{
  "lr_router": 0.00114,
  "n_kv_head": 6,
  "vocab_size": 4096,
  "positions": "rope",
  "tie_embeddings": false,
  "init": "normal",
  "init_std_qkv": 0.0456,
  "lr": 0.00188,
  "weight_decay": 0.15,
  "seq_len": 512
}
Below are experts of layer 4 (counted from 0) of a mixture-of-experts language model. Rows are named router (the router's row for the expert), gate (a neuron's input weights, with its number), up (a neuron's input weights, with its number) and show model dimensions 0-191. Each number is 500 + 40 x the weight over its row's rms, rounded and kept within 0 to 999. Numbers have three digits each.
Before each expert's rows: "comes after" lists some tokens at least twice as common just before its tokens as in all text. This comes from a sample of Wikipedia text that the model never trained on. Tokens count by the router's weight.

# expert 6
comes after: " R", " |", " r", " H", "R", " U"
router:533445491488411531450493412523585520528548497539572511479490460551501454495541507497591541487500488517581540586490466547448607502529498512545435472563579554510502506459559459503553533474485524518504520508505463576480417520480431483489450492479471524465511535544496477515556496550486459510547559505473536530459495450588527487547514523502466447467488428528478557517476541502486480536519511492486488583555429500508553526534435505481544472443463465493452463467405546475485491490491466505406495510543479520489560511557474557527514541460550563470510552494498526494484550470461548515
gate3:505501467469542541429560500464504372509477540446478514510514551479513512496494491515410523487496457552502561473564552483494479549463515553485462497491526552597486519447470495542525537499556518497550458522431472513545485511557505423526529492542514435548523499426495504471574642566470524382499547499543466475534480438533552509498532533523476562509514562489508499474467531482551467509420413474516443457543448507523521508571497525509454464457483497529479497589434510492539514550526548519492539474526456461504513553470518515425514567483513497444496470503522502502450490500508549492
up3:477438450515535421467511519575539512543481496550537475476473421477457508522495496504534442444497541422479508551439509526549513507513406463468527456495460547472428474552486501553524482487492471512461517523542538501525495555498446535505484436488442506469525431528451487486457441414444487574588501491455547533494500486481485519491508480555507517537441446424464533546460491418572469464518577466507489452443514498460447494469588520486488494432515545444462574485505533551492524467462490483456522474429522500455484451484480515540493487512474577528466461605490407507569485490487521476
gate4:553503514489476470482502474575464525495575479511545527563579497626536409528488514484562575474540425432495516531569507548485439486457488462485445538452509464521578549497431519473538519573511610478523535521424481556459466509509479495518503541518463493457526555503483512478465481483370532529515560495469411509461532504545482492501508530497538451541504463524564519523465482537545540488554545534493544414482452495507511457480431525497507483496514502531477517443543535504459462546534506522459461500501487609515487480507439513496522479490550560507509507540453490531489489526482587479
up4:512489485523532519500469470521446527434475520457507467492520445456513517462523408516510467439521523505476521460414491509534533548454536425502480539475440566525525476486495518482478529539501496528558482471557520497562521539512529548529546493521556542617508531482439450492490515485547508524473532468534540522514479547546485482535488585451473533533530532510543505512496530508444525487478473447549515514460509528498493488495512428533510495428496513557503464547533483519477518506500417535513527499531541496453451507444504491439573602463462381515590633571483460413462525492440498403
gate5:431441540473517516487464576460471512494496462473543446468534522539488437599580568544491469421456511503536495487517528514439516526477493438532483539506468516454520510436488451510482500552507433468445482557474516581546515546444471530464507454509542492489500502513526517470579474449439523490518482510492533512434478552462453484531527510491479500449418481497513569494463497521545539595482461452513445511473411511526539446509542526498442576543451559441508440482477526469414521543519420476447535543458516505489467527586477580493539419505463500499564476505485516542552486451497543480
up5:535493460485479488558475465546511432480495534519525486476506490572476478438466471451392540542585482549474504470484486451525553534547512586550477518494487521482534543444501484522496573456532529480482477490479417443411483469508506507500467519551450550501520518576458508551501494486473459459523498497481436571565467523476476553479508537458444474515502450566524470504451593467449459598581489495511567562409564468453427566518516537579511453521522510491468534515524436492472464492528450466503513502542500528517526476503506478479537459471537561535458475488554524503417542557461511533
gate6:516446499438519553528520537533505507545469531618486447489514447496530443475570442438535525569525522500512514527466487442465526570511528513479504489477522523486488480484426516500443541500498524524589404534559471473534438529596490555561526463464457442525469550478520559436539487495467536500533454549553505484453534502505482485482516400583441524508577456463518507521523500503398527544483507481537531550472474513512484519534528514497468469499485483547567557457572459496536464482418508526434512581519586512466497479487566493512554515501495435558564491503504540487508508520509530446
up6:526484508528503557480447531554575497545461533507495559567495531542427516558489502558472559478493484505513520556478462504479504530544456495540468539485570577532504539535435491541507522485439536572573508548448531480511486515569532558483432496537500478524523512512592548472460492576496524447538467514481498457504558545460519534536518420555446503576502455567490466547477509488513481475573424507415536501440455530530491543532531528494419381490439593506484482493572480458521492494492498592561519527473527538525493464476535518554540527480514508541484547478460518494479525476507512565
gate7:525432468459462414446472492540512448505541521578511514415538490512447489537526497562500539497516499487489456507493503479498537482500526594435512505519516552463478506450492555556541507539488513497548510521429485450459574568506536402513441522403461490521451480524459533445471518454460468397528589482474494452562538473519419552539516500534493529461555467473457518543506575496545467448474507518452477433469515460508473479471518517505476483545576541586530467462493498554565510512444509528431520526488454467435475540487503465555471529510507587529491513516520436479458532523494544554
up7:493471456482539515434531445474537553484553471501500495471470490520443557507549470579466471503448477416422555514553455545493445457491497504422511508466498509470561480506524510579496496506496558539501496403481544430590499490527462477525429586471523589506444503485384539493471556510468464510514596527524490532510491469569472521506507579451451484456531502497547500462462492483527458467472518501479500511489539501430478463481520516536505490476535557441520459500454489516496448500533491501464408477473448547457552523546456536525571512437486565495485486569547533509464511524463591459
gate8:451508501448484544547470510424539528424539398567492554485425462470482465510402469508551523522551438559440490541470548512473541479470522541533527465526490526439506515504458477554518428458541513468497494482442527504464491487581507548540554495548507572527490478488412509498606481535457428451512523557603501543476521526529500535505455489543454493542550435459487460430489465519498537498525521572462489515447431442481487483553484461485514499511523532442532431515539435551483511541484503471509464420448529511512509462482471526481575526537503520531530528511506440542552526506513552509
up8:451496464494455505476558490481521517515542468556466446512475490491498507512479518448514451572537484536488570437530563464482491444523507488520504508530511514460504489524448471435492533491499573505553490464540469504457453469533404554540412525509505608503479454400484515554500493516514596554564478460530504422468530563498489483483492481548449500499492475491543527544488421464485499444413490561526461475509518432523501487508503526518524501411519441538546447507463473503423426524524477462564502393490453517538504448511513490494463489435499503543518488412545586442567483520558492498
gate9:497530495472550506452468525477518481513451498516508447464570478499479520475543475475466413541477471590537521437501521463522505422448485553541586523477493521511488381500458423515427522434551495470510489516445506567500451505436510454452466520521466438531424523531503500526488580490477522441483498438501483532528483475465475482532572488511509534506445476402497497547517512596549509553456543489557523536436538461514535464516533471502499508538535483506477476554463525444424501517490481464477495589457539527510468480505523494564543480564442544485421484565533492581557490485423465486
up9:438486557494508414445506527503488526479488473549530517445590513546528483459555517528497477554539504509520473515534480488518552395505509493528533530479492470487522471463464466523419486549480537518530484460465501560568451537505513523515482500557522525503486512439461417428486611516514465510433492450482418479604541490486504435480510529529562507453467480504547410529484564512504491499442531539480522524522555568458527442443522495522454451502501479501483548623495561506457518492505437481454562552425539492454516513496570508514536479581497482453467559482508570517495478537544493468
gate10:438554496510500414524542501460521517442433463514464444465510559582414500491545451493564545545502536511514532465505466542518473490515538536491509502494565509489544566526503487522505478529398528514533569538555420499558440505489478534543499456495487535512568568456562475514462474483547548490561496533450453463520393471501518486459454495555469444520496476483513499506424444532562510518522455527515429463529514509507520491491428500591483416560479541575520479497526451503547440491520590517517525472468464448508505473501500453490494542499453542458498570564495480520523554457535428466
up10:489464489467518544482466468479469442545564565557557479503496464465586562471484500508481406519531580537489455490453507498450564495519456552523526456472438475541479417434527498548515531464606469417526493545463514499488469507477514505503516474517540553490440451524459496502519507470466397521457423442526507586499514499471468482533525564476528510505468496533439443481614511491454523446422533486545511475475492479478506502526539541419581512417487462443499460470525552489437542496531496526506465541477527528462485530477496577509552504468520478506446428440484529507475464544483536508
gate11:519581506488471491400501537470541464539560503489473469496544531495439466514476457487522499520489551511582441529543527519538520470547506529441493541514523560533493440526527577464464565530448485466558524524510485531483519616478479532474472504491467526619505556529482501517493444449493545520472521505506514449482493514584504512502560488499487497499461518581460503483481547501562491511450472573456473495583462483531533460539455497441512571463477471447531511500485497476500573514481483551431575462521471502517449464456548547434421548491460580479517495478487500481605508388536530507
up11:564585505505488460529517464580528493487471556521529508536563510501476514485524532543503529551505518466519485560517478462542539516476518490458522514470501526544417447501539559486503495494524439458534569496534451590483471489474509545507488478515446584538522448467473534446457487446508494526485446482548479507534426471507480484471496507475518527448534486513454506564462496520528550492640425464486486545561556540510513587520502483464466555430491450507531491559495538554562461451555538513446585487526443588543481434466494485494433578501449468500435579492484518492520557510439459518
gate12:497503436468549466608505535422550580416568451483585482468480529503589507446474447468488448489446507483546465484478478527574449503566519516486519476493519471523523506534485486510565527513560537481561525471438526505507607483461501469499465553519523528503526516475526488489515506504462470473529529562454543466470512524470494490528529570464499439512592473465507467503482467540496497397572499485444544508524442503490460536483524502563473483499532536534462553464478446456567552596551540595499474511505535538504519488459583501503424547462486483518442500545496528485515555480478560476
up12:489485478574486552451520492475558455497596519518456495531426584508504537490438511492511466441514517466466559471510535530448528481524406534444520520477573537469524556483562433537556541474503525487450573489506552511516507554573476437484503561441443523519460493469490455492496474461482530456501522545539469517440503495449455550461520554505533508436518484546446481418462495448544454472453500523504471448465464468563473486490563528432496476486474526446470447565474539511480448469495481466423523505513524485612440495538471503565601474523504476474525492506505510477459488506582557549
gate13:593478478489517495483485554474550482548556469461443472496438552551478527479478577471463500498448522467510536576485436522483483557519500516530520499490565559517534501420527502468465536520502511547506507522452514568493487515460480492517491547520509466515494501471496473510497480509498551480530513545555479424535487496489506505550493425528512525438426533534549463546501516520609569488560444550563568455553454513507533513452459527496445428478455499384477505508481465550529485556426469473464474571490472523405519552432428556492474463478530509490456569432451563511474496483462441442
up13:508518469574514507502475537502530519459462498490489468520457441593477463575517479564536509496504467531413565473473442527478503539558523525477509516496508502521488450481511519443451483499514526512509480450452596423453496550499466537500422533468504505463485486476478536491521589432462469523503553500479475442532509570529516582511557603561523527496455513502549528466510540620539471528468479540571464527512491460469545432488487511531459415520481558448578469572491483466441513533502470588533474520480516462496481552462548524521552493462592551464477541487477532553549517462513529483
gate14:510483581434486458497509471517493522513522447504491507527530497531477476512548462474515521422568462452500451493438510530548504524437440442461524528484568534432446530453457493537532498505515481543541472494523516531493459453580448511517493517434497498495590548486447531464517470547477554457517459497567466430431553538524517507557531465530545434439495418470511531532405535555491497487513495474489584431562437507466481427515482535436513484430498528481544490495585426489493408492515537465467491513476456488450487436469460530529475517469542446501542482557509391492551525505499516501
up14:483485484526494516544444501501478553555499470475432573569487553502440495505441464496482501442470499475516496419480476487503487473554477573564562444479494499520463518492513560484534505515581527491474441496561559497521487475446541521456489449512455554429510443506549487501470503452551559487557485511488483495536525481459536512504561531517513488525530551532451467466485475487438510493537552432577517456527467521499399499507523597538498565528461549381455544426468479477424521548474490481482444482447518486557511569528532480501440517586486560497444470526488545483485510541545472602
gate15:545593534491495440514470510538520431486538478497527499492564528530516462445564444488519547558524436437510458554475498532496528483502440599539561464483498542535448510537441469517535507541469478427533474472539450445542485558513447492557458555542410524507526449490521436496518493401481525479542480512492616479491463496418408607510522458571496458488498545536527538470465515484504524526522525559473504533515481508535451492478511485498452463479477591552494546503495499525506485478489487555458581527544483494460469513555458481460462515515568559493503514566471561528490510521502446470
up15:500460466532471541475461561451481591504494469520513497496503549503441579598457608464455466484452523512495481424477545528487460507515553412507512566515494437497444538489513546486471459514551499517488504549461475488506501449492575450464539438500565470515489493475454539514498429488541451537483518565540487486504528502564568398468517532433561518515527443469484453530551425474469512453507481448455470453500508470483573556523471540538484551494533492495540471449517478460491559556471538486541402499449573479590486502534548529516496498492410512474479493469439482463499552506516510503
gate16:544481511464487509483522506543508458529462558440488515555569457495560415463498400557444496466529500551510477509530467474488476507456431482544529438526464548526477459464560522551493522488562486511450519455442520481492422479539509487550515485445472542529505471467448528562491459500475514522514590539438471505523482535537517541474584526528508476559533507542489470498511540508463381549473471447535574539448537546509461466468477570454497492473530493525560456461506534534463562489478537558476457457423545517501447520439486446489547555577573523527477470519464479534446502572539444450
up16:517528530421500510506470518455557497514474565526538515537527493524483478498444490442517441494551528540487479482433470506494480549470474438515509431479544513510526518431475441488400428524445487461510446541486464499504506531484523522532461484557529490508505482509505450519511508464532520465506464461540511465489517581503439574504457543434487483467481511424542394422549466485498545504535466518437524525488491578443565451448513496472480432489545537511494472493492475544542492473529457439463553508525516574501580444534455492598553410434516534477530509367508497512415489519505515469
gate17:570519468580485478455492548472589543454548480486516496497524474496441526486448548513497479418512463552532416535484498502507526529500512554457515441503506510567438472470548497439489481467480503492499499532502530507587424445518467538553451461521490461458491486544480586534487435438494480535535489542506547514499517495540459487546547488443511556428488469559516510544482505587542447522507484455522502515460390435479505516521430536499471506467474529529523519478500402403511509454488468437515426479528526446475562474454502402512474543457540488478488543529517437418432467525491496517
up17:510518458513536546469546496497478471454527516538530449443439513449518504505516524412473486474491478556515537489514493474499509490572451523504521466550567477501508553525475468456429522551519565508424508496429515462411436497534474504545508451501412498423509490509509551509547468521454521449518520483478535516546456469516501445547442524556448484542468596507483501561508527442514510553446429486517458570507523399517433536452486548489453483424472496481538444497494497516514486541453420422519519537470503452498484448606505504465556605489467429487515445518488508490544479547516544541
gate18:536551491515516546497471463487484496474411486531495550500456490537416493487474503591512463476443498546461572497488499455474511514443466501463440482422496443527521473460420468591511491512523485443500468503466502465512510473466442515425518463546546419511528464493495472523495537551491508575520468484520463440552386577506492554567615553466516503513476550500541543470457470560507504518461574484480523543529467570467514476446546492507535476483478537441500508430535495437498410456529470450468519482507453489539527465544534460540504565496489436443492548447533510529514512526459496579
up18:458497485523458481505501491524558479535493479580485476439627446509471489498508544505559558490442575437554480506585511516468483427520516540482539482491551505543467493443502436476490509511428477483454558461562508457450480564502483483477472485432522477481517506535487510507488451529527504621529540463533525409524520426489523501508464509461531526489496470518489521460477485449496486429464480521438432426516499521525548488518411522546455524511447533486528516480507467502504520478484491586492462511455366502440463499531483516467431456484460480493452474525483523471592455464595544493
gate19:519511487533465415495500520568594430516468546531491503487440474500481544409493474497504482488485541485436473506477440500513489450461497574518504465391470578441466509453512544559566484467564445466538471496510535562536486464523543465490534451436458466580465485537448533522519464501540504521479538561477490544492524528538512493473464479527480488510538472468486546552509431513436491464447469499483557487543515522455513525556455501547466499404508492529473522481513533582561493450491543466509561561562581464462529536436485553493494484535444493583480499488471405534476532521480530414
up19:485497552515520499595488443527533474438563468513491535483410482546558539485499532520517493451457549473509510551586474505391486492496488525520557498489463550466531472575570439557455518497540532548494528490544494535450494543459427542537420508441463526409435462495485495471512491523496524527561508507538455505534500455576512451523469520531522490578473539497461489528485527465533454466551461556511476480502580551494517423438525575502467409472512521408530496482512464407472421497467511503462525469472455512462504506514504490462470454495408488557530472476512513499527476544538445518